config.yaml
experts_per_token: 1
d_expert: 224
d_shared_expert: 0
router_score: "softmax"
normalize_top_k: false
balance_loss: 0.00174
balance_bias: true
tie_word_embeddings: false
train_tokens: 449600000
Below are experts of layer 5 (counted from 0) of a mixture-of-experts language model. Rows are named router (the router's row for the expert), gate (a neuron's input weights, with its number), up (a neuron's input weights, with its number), down (a neuron's output weights, with its number) and show model dimensions 0-255. Each number is 128 + 32 x the weight over its row's rms, rounded and kept within 0 to 255. Numbers have three digits each.
After each expert's rows: a language model's description of what the expert responds to; "gets" lists some tokens that make up at least twice as much of what it gets as of all text. This comes from a sample of Wikipedia text that the model never trained on. Tokens count by the router's weight.

# expert 37
router:144124098116176129122155086078138147143148129152161134143207132120194101135130149096117103128083115162119115109112111104110108114095073140153142162109142098106161161103185129143112119095160082163098045176124154111118167046160110076123107163188159206150126123109172093173124119083099174126061131165149108190139094122119082150119181129082147127114089151084147188103089173153121137123128120209067090131184158115155098099143115138143146142141150095172147089184160114174133175159160115104109078165105109115104157089145139103131129135063170175166047139138133106189115153149142100102126170111157177102106082073122098134150139090123141064138092174109151146180131167137115140148153105151108129091172113070191076082104171089135158092085110121165105152145131116128088099146144124
gate2:112153165120133111122149147113182143149163153154077115090168113140119181152157124107131133063134102117165119144140104101115146119127148154137152132159137126125116081125150102132155167174094167103139175120163169152171092187093102114081075101098093165136104129143160131116111204156121125158141112097092101162152130089093095070106090100131186173144106152092144145145090186107136156119055166159086163163142135126117124207140146131156134114085076145119204161188077153136087147058195117156120113069136163109132114138107098103119144130163133097147107114097125121195146124180166115178105076140119130165156177151163126098083225147213192161091137104113092119177125176116127182097088144179121129130120141109178127127130166164105077078162170115100109163177124182083072106108121152
up2:150099162134150183118131101024116099101091152138112099061126115149093123108173090180119189112138104123101157101169112149113182111110110094066136182148125139068157167182152158113108164107121052065103164124104101083140109109124089124126138127093189086114158078118147141115129167132102110137124149099135144153126166113112119122131145127089165142203119130137162120137160203164126119101088158134139117146119139129136087158179156121056182134129097084112202098102087139153152102141105127144114111098082068169092110112161121084194134190107112119142096135138122124160188054161112146152139095114130171101126137155147171088118129124190158080076156154142138145115116187199140083108113144196107167155103137121145131116092143151153141097057108142175140177136155117056132152158192161
down2:093098168109085117190089103132159106136135161169127076105119147143181054151063156165177115112075115149129161141133109182181120105144085169085134122121094152106108198159151158115092121163119148153132110109101120056078133129081088141149093132127136110156114134130114149121120161175101083127097175155118153138181151149161146157151152100056141079162205149120125108096115098139124144147164109064198110123149147111080105103123137120111115126087104135120172150138157118108082145115127145114128189186096112131077110111114090128071119159101145157096135082161096125190173115116124084100128079103130178189114153163109145086151100114255090124083105115164147174200114126140177129079147088141155100096170138151119137173148170150135106107143138068117200113126154113146113141126108199
It responds to: Biographical verbs, from. Words of biographical narration: "from" for origin or start times, born, died, married, served, University, School.
gets: " from", " University", " between", " with", " School", " died"

# expert 22
router:130129135148151156164166111112104103147098197151133186138165069157171109104127125093131143063108099053092107152063154113131124099147156078166079136080102123128176127118125116147117115106155103156109116107121144116204154156169144132105114109127131159143143201173122106192112095134064110075177106123088129118091112114088114112064143106168099107185110113212133096122166176089160108111118125136143090202131143131171107105131151095101124160173120135157140170152137075109088156157107132173074150125099087147088166126078161133111136175097156196181103213130102153160101083199179144107155106147127184145148110103105061119153144124167170115142103090154168086150173116077105121157158066114154148084164096158171135169093144117150160082143131117074073095113129153136112120127127118
gate0:134120175153176174144135079084126134107175127151110074156061180135136156218118108156080101113135098078149201136130074116102083199208035106141103174141109086157095152124109121155127125142125123134127181133102151116076076130153091154069130149117156181100134161107156161160162159171181116117165094193109138091120118130111182120124096164119135075123098182139169138151113147147131150113168121093145139075058149089157127181159147124112155156143109107112119102162146130148129081161103184184132150113114136168214185085114130171180158076137102095110127158123097101097156144204112116083160141113130118135150094130125169064146146136102084096134115132130093119135080121139090168141156146113159142116199148155083122118092120102090125154090193126106176126123135140119161147162112097
up0:133139162146163162103149162128138039156118113159139103122148074149173137124107092098115139171157146071123184151164109076132178132133126136127111163135143182123129121082106106153070144150109124165135095121200160082109113179083052119124085108148093116137116074125097074121083114090093126177102140127138136099128068151089155195116104143091113138059089166127119185113123155150124184201100103115110097069159157140120071142088107103199090123121088138079141116100157137150160210139148163134079146113079115121095119133146103183069069142148120241101131151100190115136160093109152123185115172105158112094164120111137141130143101098134121134160137136142128120161096167158147140139123120136118161155066136140136162116103204151149067126126153181127095103168106103181144129094114182
down0:156129130108127171146173125120135092175102178113165100143154083101145135129191095107132205118132159147118201177120159139139117147150137182079152119135129197130113180159126217130166084126155122153169158066118125059067158043126103166100111093107092107123132124103171092116110122080157082174151106136120115134121106108117129119148080149159187188142121119103161176115152110112165141151088119104128165094159078151127146131038156145113188112126084175090098139150135188073125136121120159125066198102162087140128150153155136162131112073199179088118097125101142113090116091136138147187145144103114088170150143140142147128134148119113153125097161114101169116117165105140109134077095104135122141123149140155084154114115199149123136175069172091130114145107098146169119133092068034
It responds to: Infinitive to, for. The prepositions "to" and "for" after verbs and adjectives, as in "determined to", "tried to", "restored to", plus the modals would and must.
gets: " to", " for", " of", " into", " with", " against"

# expert 20
router:131128112087163128125141089119126109082105140155188165147170127134153138136164127129147104148110142105136121154134100116136178083068095093163113084084147121136137110164103081123058144143151172166093102146107163140140111093099074134159132183170126213144082158125193095172120094145104138155152070195077129089125150095152123126091145130122085099106190085108180135152069089129110113208143197165136093170141112088130174163184133105101172150144171166132134144184087125136163100100136131151098133124092126100108085142101152156102151148119156134150114095186105058162137089120114091082126115108117163194142105133123112175143158171165155139176099116195154109197070146100155158142125054181102062124111162081145146150132187111103118173174151162156165160178103110100102157139131142
gate3:108176091127124118162141210105130115146115153124144098107151167140067160141123173145098122186088137105111125190144127096130153119096088112138166132081127087141158099106107161111053159093095125153113154136179129110167104094156140124189086124166157108105140167072201144159158090162134133090118100135132159195108132154114156124130118132133123165142132122076131121147105149133176079088212127204118140095146127150114147092127064157067115150147157108103116128155165104109180208173164071109149073084162133167123104163083156069144180082087129138096102128129103136144108093106143121076154167069153096143082146177158067136112113209133102138100102141120081115160220047124110131156106121140169099122142130222133105131124155128136136153157095153111124090147118120131111115156186114
up3:097115175111094119118136116157144138087152128067070074107121095103150096160140141131149090132104151157117161072120130199090140106135157116146130143118174085113160170147157143156172089095106119093080182118137157158107117119108139100097129091195117087140113128183118063081099108158136221099143131123101100127145190072107139059139147149100135140133149149193204142109102139091142222130127169121137129138086172106094136082171180145052193184179158130124166075098164163080110178130073127133184133125132176082159134158140089152181088132156115108152134158097145084129142137128149101141139119168171201114117131093151122140119149124103166129103106132140136103177089112112091102103146151143174105094099153108189138096104119132105103087126148151105143182106167069151100061125166090
down3:123105138088102119206116124133144120071152099146152152132064125119112127194131140132139128119084133122129102122131132098098156142148094228193123115165118136114109148101150086110104170162110149175124126152118096178129099144100143114151158099072186100147114124101108057124119117086140137134152119164143149168135082108096170178089166177070087127129191123118085075116217138071158080094164120062169179167127160153190179133173121118145119096134161138196128070123173144075092127161140180108126110078125118099151150194125089136135153099171150150150094131157108113151093074135134147130079154145153115103085118207098124150094155164116104168176132125070158147089104161140104136077070179108130109068177100155066122144161097124133102148168153150104157129166168147122141101101144100
It responds to: Prepositions starting phrases. Prepositions opening time or agent phrases, often sentence-initial, e.g. in, on, by, after, during, before, until.
gets: " in", " on", " by", " In", " after", "In"

# expert 14
router:167125137088119133122141143171145152089096164145100154160126144148070133153135077133145161085049177116164127130181149080159164111115128159044140139161101128132154193151188153079189167066064139092084171119144143128136140119114136120027164143155110145139168174066108097117157140076155159153165189131139114138140093136117147140073157132091120192127072142134114091113170133127171089148151146164138123102095143130125071159082130132161114113118157108123120101109130149069123083179102127102206139098064119168093099136156104116092107167105123141148116179101086081093123085131109132122135069103058165141097134083107128126191123153101088152084093187153154161116150051143133109095121087099137153139106058129120139171117144165112109141171131160131134147177093141102071121124092164
gate1:156093164128151155191092133101138038151134083160063181129113117118092141131146055104087112073152129129110089146130063095183153114076134104174140119077168110144103142149098095127148125089133127134110123128157025153097146126133127161110064145096087134101091157077132111111115111182136080096108167163134100084105140124085107103103130108133147108112124163108135136137139154114165169108101081198101111115168131145202148087128146080106128191132181049129104182096130140078163139148065125074153124126058132121043135181092144139194100111163135117175111155185145117127187119185091174119156106156196122127105164123128121089150172102127108176163151115091091136117113169130097136171142168136110132084135097155137115091147096156127139068143110096111105146173089137107119119108142153
up1:082122061144095093085163128115092131092174076139105043160140135151143155140103143110123148134154123132166141096148132103117148097144131100137185120102083123191092178118144114142148162146136160078082167192101140192079105049139213107136071125102123145079187137159073135132144058105153126085071199090104141153148143126160147168134128153076130103114081086153121121151154127153121169109154098174039171089120138133189127119132095097124089118099223159145109162080161102144167126101104133170144105096139173125098085162083094108147145106115094116174143117141187163136089122104163130096152128086064161131136149134134109125108208120123168144116135118135124121141132127217089118172143181134124091145136118113122103154159111054113075128119165087103128095117115120132135133119104081
down1:113166168129118115119153143108115122120099124179089114082186109107137144117130145109158129117141082116118102182124157159165172126129177120120135089124129121118093175141147161116202135141189143183121197113141123197089112071122080127061061154065142163125183210114138107192145133138114091147151194133153112100148084151123112154095072098122139088141096193153115134149114165123160127131133145130054152135148138167164108139111089081115130113140154114146135089073112132144151126071079128134107149077130168086158122148078144105147100097128087115116145161100164133130080057124132177134119129138039116135115146119148104166133098112163159150134165096170146070123100078097087100126121169157163142170125178213084155088194087100151107073153135128159065087090159163089129142176076137
It responds to: Colons and semicolons. Colons after infobox and taxonomy field labels (Species:, Capital:, Producer:), colons in track times, and semicolons separating listed names or items.
gets: ":", ";", ",", " –", ");", " -"

# expert 36
router:141148146085137114096126127094144163077105054123132075092167087192141050112120087091122143183128086139157169036109082122072125184126138160100210124155080172138072133135136094149125148074148129177155075094169129168133147134162144106096205122094145160149117148113110121137149160111069077164161078120151171160126127110182113162124130160154128092080071122144131084095152088131098120092143121189137162132186099150105126133180083154129122155156100122161124093134166133109134162146185110152177157120119135108146124127164153121135142057230095097141159129089112155118079084154068168123101139184085117109133152104157111158130117144123121167153116130156083144134148125116161136135195137131126084109143148124147147119080167163120105092069103134125078085197163142100145090117095103
gate1:126080145120049055096135073055132088024105142098141107107092054154070068086143093157096110173175126145133115124159124147106118150142079040159173163125143098112104166130146148098121138113111139173123121110129189100129114168119081159135087103110106151116123100118092142112106110161142084090155151125158110065134096123192152133109122081167121120133133071158144139198102130083117128104180177126093148092145126103143104101162128128121161075159095102124052176130147051145089080177122146173143145062061177115152107099102105161159147167133086174131128106100144117129103127106106134129153166150157091122129180118151166127129103098115111176120166096072179123167120119150123186115130176073095137090125087144117133155124118126174178132117124140114149063151122138152157101076158121
up1:112099183113132134099144100139164141082106143106085138156123099142071081173099092085133089075220109119190109112205209123120148136138127091102087125166068101166122129050185120117100155108167148147144159148100114136119143111108165108135122201182110164147118128077101173121111193134126136126136112118130092147125158101118149081155111141124138106097113189085081117061083116090100119163123061097094100121152051103122148072177109092143155140152094125090107142160128151095138132102123122158178098132143033140146145184084147137137119149175152064174166074114124120133159167145213175122115124114099147147117106153114173154114152143115173168116108150119149149173088114154122146104122089116142145086083141079151154183119156121097119126192186100130122142126088150127157063136111096
down1:088138170112135168052105053092113158115093135156130115116080119103092045094181123139189101064107125108109090117109215104124146147135099104117125123170094072167166127094132115055060153112138154123115090116147128119166087179122183173081135163110081089084063168109138151163154072089109173135182112152125106069123130071108168134154082135117150110146154087122151105098111116124133112112166082128092132086158152122169116177166071104137149094151124117117129105137109084123100115108137090135135162117112132137127045151115100046189103120125122128146123118098119142087138136071073201117181143167122114154110132120094109131138133083088136080134109156065116103084131105156107147058129141127109078143079166096116063169122150177085130117122152147164157080129153093126110109095123099
It responds to: Mid-word letter pieces. Short consonant-heavy fragments inside ordinary English and foreign words, e.g. tre-m-ors, cur-m-udgeonly, Insom-nia, Poul-t-ry.
gets: "m", "er", "p", "ul", " ", "l"

# expert 30
router:129137135090122072098105167155119149107133122117203113149171107139107096154127155067103154136137123113107117159104124172100136091125202098172112146122144163091108117112141066117084110170141113080161147153149137083091162112147070166123126082122105133125096140170099201184184146098104129101075148153128150111174065125135175140185130122113204142110096140122111132137167183155157166083069191136150124140097147067170160165119156167075118161089139101110144102191152146083153137104112170139154118140191146199123124149086113108114091141101121127127127133068087144146192116144109146088157122126049118111205149133143123097103094172164117131177093155108171129082152159101106097159136169107113170110167128141137161153091151105190098106134172150161132147137116152110045068137094046
gate1:174096107142126126107128097100109099084127123095123151149140135132128096180177101140138163084135156134148164119203197126165126143134129093125086076192172156129156140154111133172167124086140052133152115173119105157114118154156060169128154090215175091150171173111140163149111172172117051124166137073102193119090075163124148148138063151068149117111118145086077129105119216083130190126122132166101098147082169104075104163131137170096062135100140166134163077088148126067166123105117143153090176158179159094122089127132121110138099160110154140118083134160136138099103102104099154133100134124110107085137109129158112109097112071097135098165129064178172160168139116115119113129178169156188131167100151118162155141119066131119113113116062111110114080115122128085134148100077146
up1:119089128115115147136124084058160121159160166095130141088165132082119108133212163132149051136114151148142111139163138111144075112081140177175097109110189145121078062144151135153097117093140156104138133148089134128066186163155121143147137164147075107080078128160167130136114157118125157141095130131156173179219141176111143152142155163151073083077101084145123148160118076103118159115134153121141049153134117147138112104155195142139161155112114087164095143083118107117126077192142160107107092098150162109091112067101135162111089129170188119129133181077111135115128121113118088067112089124090140110133104141055137139064182086114112151109174153146111079128162105102089102096110105139103070130088132080108141134072145069132173122201157108131136088158087125084154171072134128
down1:118168159110149157141149152099156071132111137105131123144170158137129118080116097147217106171121117084181132134171092096157117125087104149143114147059143146074106110104169104115091128127097148110120166121118118115090135148101113120175143145081154127126114117154129093057106139151102111115117116155148107142128191128162164062124062155097140131095134104153174180181109131144073158138132136115132137126094131114111131110085112106181108110147151109128131144105195134135127101123143164181135094169146090189123132086069143157186158142134184073144147143161118099077147181122134098102158114074155029164118091091208143094066164159192132161114138176079133143127046174141121131130069071113119087108103232129124145067177105115115101074116185109114181093152168156126151113113127140
It responds to: Name initials and prefixes. Middle initials and opening pieces of personal names after a first name, such as "George W." and "William J.", and surname starts like Mc, Sch, Gr.
gets: " W", " J", " K", " G", " H", " F"

# expert 32
router:092149120088147068119148126142115163145141146155134108116133139135098089136187101149104077167071169099129122119115104112176085149050192135098108157109079173065167178116162144086151094102134113088115122113118071149161139174090158060116068147090098092104180097140055111148170107079137155202155112157138185114096191123131143118122101126092091187160113123110174108153150140135158135104146111120157134160121140122092159129124144144126160166155157104137082115070173137150097095119123204146129152069134155105081161129077124167156106173077091066119103128173102176153111189148102138117161084161157123085123179099153063067156127117114124101082113169157108143174110156169117129138094123131095130108100099078111145127198119154134140135143147090167101166155121175085183109063144155
gate0:166104170129117123129216138119115114107126162122136160120108125110162058147121156138141128167053113086098120191137047149113153134149148132114158142121105087156155123051160091067134086154123166147142134124094062128149153096128130163178128150159141126144186137150111205109108163126130071064165156083137165119110081146099116091081082110173131198120163148167115134087134082098105098103149149177133161132156184201074099108196156136169137127154119122081104127148133076084114104105117130109132139117120153119128102112145172123122155142092134146126161086109124102110153045172108145159147129136104181151184083109093164163090152163142165083132118118178145163104136092174104180116180120130102143105126212102087120212133136138118087087147157180109118119170184128123160102168136170
up0:146171212157119119185153109185118110120139202079148146129137100160148077153137139074136128117120147091088149117141117122078087103070206093163106164110097129148161098149166158108059090089132109113156132092136098153147083139099172101115138137079073173123152151084105085124198123105093133096175099077144103106142099143135092099099098112117161162095094116113117135048130135191117137156099125162157155105151149131115148116166124148072105114177120119127172117078197119099152158142127114074081128133107173123124170119175135117194161108143142176126158112067109128165204113137146184085167089119119115145088119120133154143176115184105159173076068129090125175082118136154101124145149083125168140148168129105065087190112132107092120129153149135124157154099123136088040131149088165
down0:085181092126158119153131205068098151114147102164146143139088079149107160085159061110105064132129095143169139121138139131168077139126193136138074141086143109101123106125124138106127111095140137118113134108095127088136053096143118103124075120111086122143111103135170132081093159110076180111112134184134147128131186113173104086058123073094109159117115096116186116112134094137139115163119100125172166174162140138128086126077138075142114175134172126157126124122227185140100060106140149110180139114108167099104203072142180108147134138136189170117118147165140188150107145169171102134123094138186134096113161096213122090108070065098115119113160139183120128139176114134144078121137125118150104146163128110106131150173095169135154157135121116100090100163154156170135086092079203
It responds to: Sentence-final periods. Periods and other sentence-ending punctuation ending prose sentences, plus following line breaks, e.g. ."., ")., %.
gets: ".", ").", "\".", ".\"", "'.", "%."

# expert 5
router:090167130222188137196174131128155089073088148153141095124159123099104199124124126164124122115169123142100127197151123191086111110163163081109127152092146144121146138092097141165080110135106189106147081088185137096174087181122157102146138112079108129123128126138225142124132128115146139170144080090113096128136153141134135123109092107124122068080062083128197123099065083143087096219132078082133064146149118135192085107151144134062159135143167148122100139125144127128133117130147134159123129147095096133143145143131133143083161102115097137168087077095167169150130120178181136125145173131136133141090132158124135121116142123195131100212139109152126097076121098105141166109128166122112092142088168172124084089187130120170133163123181163134137179116148076115175124097083164
gate1:133097218118158139156123080168071063160162156085078115141114100176100097182107111143084150119099077144117102140136131134099222093131123094058156146122111183072177102131107174154134110157090138130118058115216092094167114097183157117108147130156128137129154122166146132152120111099102096091131169093107102114154133140193090130177098143163187081187148128120164122071146106153120094178082129131137149094104067120171134151108138172124142128160122103138081203117095156101135114152111147143128102173147142148105140121074176169166131106127182152145111109160120111115158220100115121161148107141082150072106080109115108129104142093192101168124123126171182132130106133161146119163129160092184110074180175139175079088165141157129137139130053126113129121108126095153155121126114133
up1:129154153104151107137094045134122128091131147180126083063171148101200223093132125138144132098103087121095085152161135123120119176158123101122099102122118112086182098070139098139117129125183125204128123129150138106119088096194155115095145130086122109122082123130135136139029153085113103154174122155110113120112179146152090046152132082068125119191171125135106065193117139140067176132138133123100130173102084071117156120206145114122167172103098079156154155142180129071171124141173130110172085109123109144106113142115205103124158139117159168149187108175100131111154124140095122172121130162115173122141137087123151119112091046130096173148177173148106141124169171145129088093116141076114133130150140133135147158138137093122098109159190190113118123141156117109076100094134151
down1:146165170203082139085119151123080164132171172159127106113089158138166110123146058178164228159134148128103139172107114162065106102143078160152158078170090150151112114068131120102101080143132139179116139126118125120089132163102116131142184108171099156148158103157088115114088136154146133117116123122158183125126147106130117123091106170142116083140093079164110118130135081131108065175090120126121172126090129095141163088118148136122082097130088188082119128138121106120158123114135102151104183136091136093075176084131106105088164138094157115097155135146092174120132082088115081074214185098111159126167085126148126095097153162113161096174120158135087098098186121157126147144132113150134104124187156157104134130133118152166133158116127089147133177149031089132079170137003122
It responds to: Time units, places. Nouns for time spans and names of countries or states, such as years, months, century, Philippines, and York after New.
gets: " years", " States", " time", " year", " later", " York"

# expert 19
router:140132138113173116155128105110140115139114093111151150143167124158156163163129131091132156160162082107078139113188178194109148149158137103067137119160106097103128119166092126159103122141150130127155130123131098147134118155105150181115115156150076149077070114158123160109170139179223141148092100150179114092162178167139120133127101169144172113111149159089092105147202105117167108100181113130159198150155081109116123166128112173125113111111110186168173125183100136093132122130196111171201139084133115117136120148059149103120128160150104164164138122131144143107064162177106168049039125082150125084091131133094159158132133172158111101158130148117091150089169082139095117118112159071183151092080145176166106111130186103198065073055152088148139141076126109130159134142147106
gate1:122122199075123106192116165122099168122178081134147156183162107107110145188105131093101185159136108143106110082171136137126143127135128104083158108135098110125113120158161119120122133129189059103098064137058151121150141155102087108178093080087141147130087164121132127135147097123136145202071101109150161157118059139166136073061098080128098179146080070096092136126131137093137158120122102126185190160130163124123155134088191149162093068129114158115158123163150099126158115180157057142145135103132078141125145136165134173153146114179097096175079120104164092134087158101124154114061134148080149037119170149078133090139112126090072111158139169066115083143164127095165120121130160171111057167127060109199121124120102097123147100157138113144114118147119129106124128148105143
up1:161093133122081131175159156204117139121085125118131129149127114152153109081141135142049168138122137116183073212091137146127140103098097178053101140103133160151156074178153153072143123080108165156177114129092135173133140122098185107120127091149108107124188125097180099122173130140121093081152134082138078146134089072098120059137090102137144100110076112117134105171151109194170118107147166165138102119157119101111130141113143145075156172137174123166156139142086153099126170143107075155153171151107141116082118134157148098122130119150201124087142162192085121092111124197124099164084117171121098113158068136140107098100170032142171152136149178186107149144156142147159119109094143168154095113120141099123093123152111059110140155130144123083177124188117198082081163120100119
down1:115127149121146116072130147160149092085119065159139128136128135115149117151082160071127142139141061107178141066187088165168138138082134165084076140093106159123139139159104131171125199237084094157089101152113146172164152136169126190124124145098129182157136123138069161108125113148153145119064102097110079120150114193109130111190140084116139110154154152107089125113124094112111105102127154113094146163136121111166159151105130140105096093139147137148078086155123205214149153188177148178171180143153125058135102100086159131124175125142155147177127098141076118084091146134079158118179179122074134164127145152110187122140126155125151090161148106054122139142168107147134150139094124190150137125120078105107174166143152110127157153067107154162144160146070160127149163084177140
It responds to: Consonant letter pieces. Single consonant letters or short clusters starting or splitting a word, such as n in amniotic, N in Njikoka, Sc, cl, pr.
gets: "n", " N", " n", "N", " R", " l"

# expert 24
router:132090101129142097122195136116142129092081113085108131114109078090135127114183104094079153155123148153129136142171126114076123191166091143143090069124113164105129104156148118074125150168091121178154153120116174094066179141117148102172184079079152140080097082124129123102078136100098186054140127120057179118138156160083120140155142095204115145106162128159106124090126114095137182133077113176120099150148075174153094115134130107171084081045171151080119104110119092120151161157158134118142116137095107109119129186207138091098107154118098091173160136113097125130198094093151192136150126184179119165134124082108192090162166108122092151151137134101128185110132120123101183133125141145082115149125082145156111171100105084155117105183096108099131122097186153145141111134084063
gate1:095089081110206084110108135117112126117128171098144123136142114102173155165145084132138171090145089127097072130176094177128130055172191189072109139142147118087126115115129129128117110169116150066151141153085114095111128117145149149152165163131136106112194088072159158132085096094089133096134112132130105114048141089116151140168163198145108130101131069129121096124132142069149093153089117212126096100123091158166086181116212110128108114130160141091106171128111075162072127158136128115139119110122191041111175126129081120139128120146178102147121170118176093103191107128118094146135080110176100125147149122072176166118167088160140090115140133135132159176169136134117144143108172215120130129125146128091138088130131166096083168140163089178154106140134148056163175174157129
up1:085166137100161171144129149146118143126193205120169118050080086146165146102110090126072145067118107168153108093044116135123126107144164091196179102147136152174115111115144159132113226139146117070130121101063121196105148092112091132141119159125070161131152115144179138167106188106152122154096134138145071130078152156132172142096130159109118062146141150151142063124117127108192133099133115070114106144154089097130163162141114081133064152173123089120144126093137130180144054099156106151132132139097093207119089124123130126161162102161115083112094140106125113109095158131109098154158174117124108101094108099140147164188149120146123119125129121146134151075101099116148128107106092160103083107168177165148116148078090099119143142103170162144111038121133182184137145124131212
down1:111176088187128116096131055137141142131153035154134145145116115135170138112100087092135114148091129177121162118147102103113151131172156122203100093060111106138087116141093153185101137132133090132079131093101110134091176106102075185087101150077114098135123120091093111119135151134168198140167092133148104157077103162151110131189133150064199127092097134092169080109103116120083129152103154159163154148152147122077099079097143108200173135095149131188095099132155130154182128095166105141117127187167125155162155103097124101125161101105169126131164157104094108184115146080098133153085167206113065048094118181113114109107144113161089124167137102104076149122159174095110171124126088145129168077161129129109108133087154111145123119162062111192073132084111124132156141159147122
It responds to: Nationality and name particles. Nationality adjectives, place-name first words and particles like de, du, La, often in table cells, e.g. de Lange, New York.
gets: " de", " American", " De", " French", " 0", " German"

# expert 9
router:150163106119104119113129110110127120147154120094093076096087084170131173121114100136120141110117154173095198089115138135136099162159133136075159130166081156114057106102190104188133072097123045132145052121103117068124169132114105136130106136113187178111109141079152098179140154125106147158092115106175130079184115123172111133133149090115094145096186079164091125140096105135079110172124117128174147119171176106142148066132114173179094185131107140154177180136173116087147109177041122150110129096142145124180176188063177136154063092138130090084088136137109081075131093179152121148117195168144115148122120155089082111116149119135119111132069061166155112109168160144146150110076126117123104110129099136101106057128109103098094125131174137090106081139161100128098099117126104
gate0:185184125114160140125089066159126117105167094160111110129096171112115121090081133146149096124106128090142115115184133098112176137059129092123152122134161099159120104107164073132121087113136055124115148130141138168110163086111070156120159141153129109152108138135154078123179157121132133150183161228067059101095171115121093111119150069074112141149066137072124066126166142131166165096127163107151187123178098141144087129101142119140149088172188095109083127131108148146056063103122156085153091088146125158098162110138077131104148138146111091153136119153070105102074120078118170199077069163109098145088130113148129141134102092158094135123161136197158088152124126068108090113087100211202111161112133105144103156130112187117140138127142122178136126126147179135135161142136098
up0:141100194147102098128149134111118188128110186102124129143109103106121085143135135111124130106106136124132148136086098100158111147143079099146089096082077168138127101146130133136162162129139174096133156179055111101111153073106064176105115094121121162144082083181102103077180152167105114143141131135099193109154123147162089122197170127097139096094199104188133101119094116100130137160155116117092156132133133134176127115089133076097151056171130126153112150166173121095178147114134144186125084197131120155182146110107109136136131139135110120143133141136135158131106154137079080067107129097073099134140185071088127179117163078144096201046107092137105134127156193103100095185069130114095129049126072142181112101173148074141105119158166124121031140126155097121091120162160119
down0:167117162109155089127163137137102113187097115152123118142136161110163133141183088120127139105129160101093093134096063079091071118089124081067122104132154105128111134090136116133102115172174101116117205133205167150167161105145083072107123098114162139105164070113117107096176116129082107118171137112130117103132144142072133062137089115163079159155106170121122127140136173219129076124051196151179178118154090132179117152147132125145127120143141136099114117148074129112153179082139146164112113109144134150121118055124110147114094105222150152103166154195069079122094101106113101107138115170123167147192173065045178111118055190128111123111128139131130152108164135164124166110165103076107127142181166171101113141100134065124073122098164112126117136128096144107126140132106129
It responds to: Plural noun endings. Plural nouns and plural suffix pieces like s, es, ers, ings, ations, as in songs, players, students, Trees.
gets: "s", "es", "ers", "ings", "les", "ts"

# expert 0
router:159162108122088071095065087113104125097105169094157097149153111144107111126170080100117102154126128105092140111191131131122109161172097182148136161086090116156126138126162097146073082056071141097130174190163139158107079146159105168155071147107095181159130107128116094169119118166145129161078157180136107124181094112112122134162141093143144127110171102077105086121183163091168158144155130096130170105126190126116159188121168091129183142153100175144092151089164136114136177084127146095176134171138139062188170118092053112102126091128103212125110104134106127167189122093167093107102069131136105127128104181191145120182089170126097172147140136143143142095118108126120159184137139082172127153135170170131084075087068142174101131142147138074130138103103130100147115108118076
gate1:141087129141079201121052133097129102085139094109029149128169142125147185155092143160090108060103062143094134110097137178105111106176103147125091107118136106048113131058141111104093133182138109143106096093093128103131116133124105160077119172150086121108166168169121167119182141127100091139137166135137133125118176082125108174085074143147149155107106113126099080207118160168080127084105165173208132139172171159113161189144140158146112165113138129068139139084099086096157153152100139143142136121181108107182176198102080127123154072116081136144141194167156119100141127111157108093145102159133095140140057132159120156155085123113115170103087135151129127140161109096124174136122130131148175139122138148138159112099139148124112139145085195074172080173142134121111084122057124
up1:140198080075089140144101076108111126109104119100103143175147130189094119151134104066123155149076162140198130159078155169172148057184136131155141087190177118136105066074127082128098059125107059131098137126122114109115137152175171164158125166142162168119086114115085083116176101149145096125155154116087119147090064111107096092142073181139098110088160106134097116106131169097106121114110173120148120081125140078185107162141132138098036064135119098151069160127097086089127113126137089136163102099114104152129096109186179155158139088115119030100139146125114087117128122124125096147121112110143156123129122162125158110126165175093155143134102146103178122132126124109186084093152075113103178143153125091121114126183198130097164125112151114190115182112126088175140163142156102
down1:131079158205108142099138081068199105099097132156131100142070107151131145098152147111134098094124157175127143053104143115099147157074100077215159101101148108119121156096131127122218160134129120119088095144098115133139126125082181103118125144098103091135154064043110141137096141127088122125158198072151193119159137135096132146112092101134108094159162142098133108105149129074095118185109139152131100111071169138096052185123125138176078124130137090128090097185202169167118120115149139132135183103132129111147137076110094143167099142101130154094141109093101120108165128106141138109164123143150153065130159129126076120192160136110178143111115142155111128157118144097205090073179097090082160164152176133118125091176124143129079059152108124178073136123130075129112174103129127
It responds to: Non-English name syllables. Mid-word pieces in South Asian, Slavic and other foreign personal names and non-Latin bytes, e.g. Pap-and-reou, Ramach-and-ran, Tim-of-eev.
gets: "and", " and", "at", "ad", "up", "ab"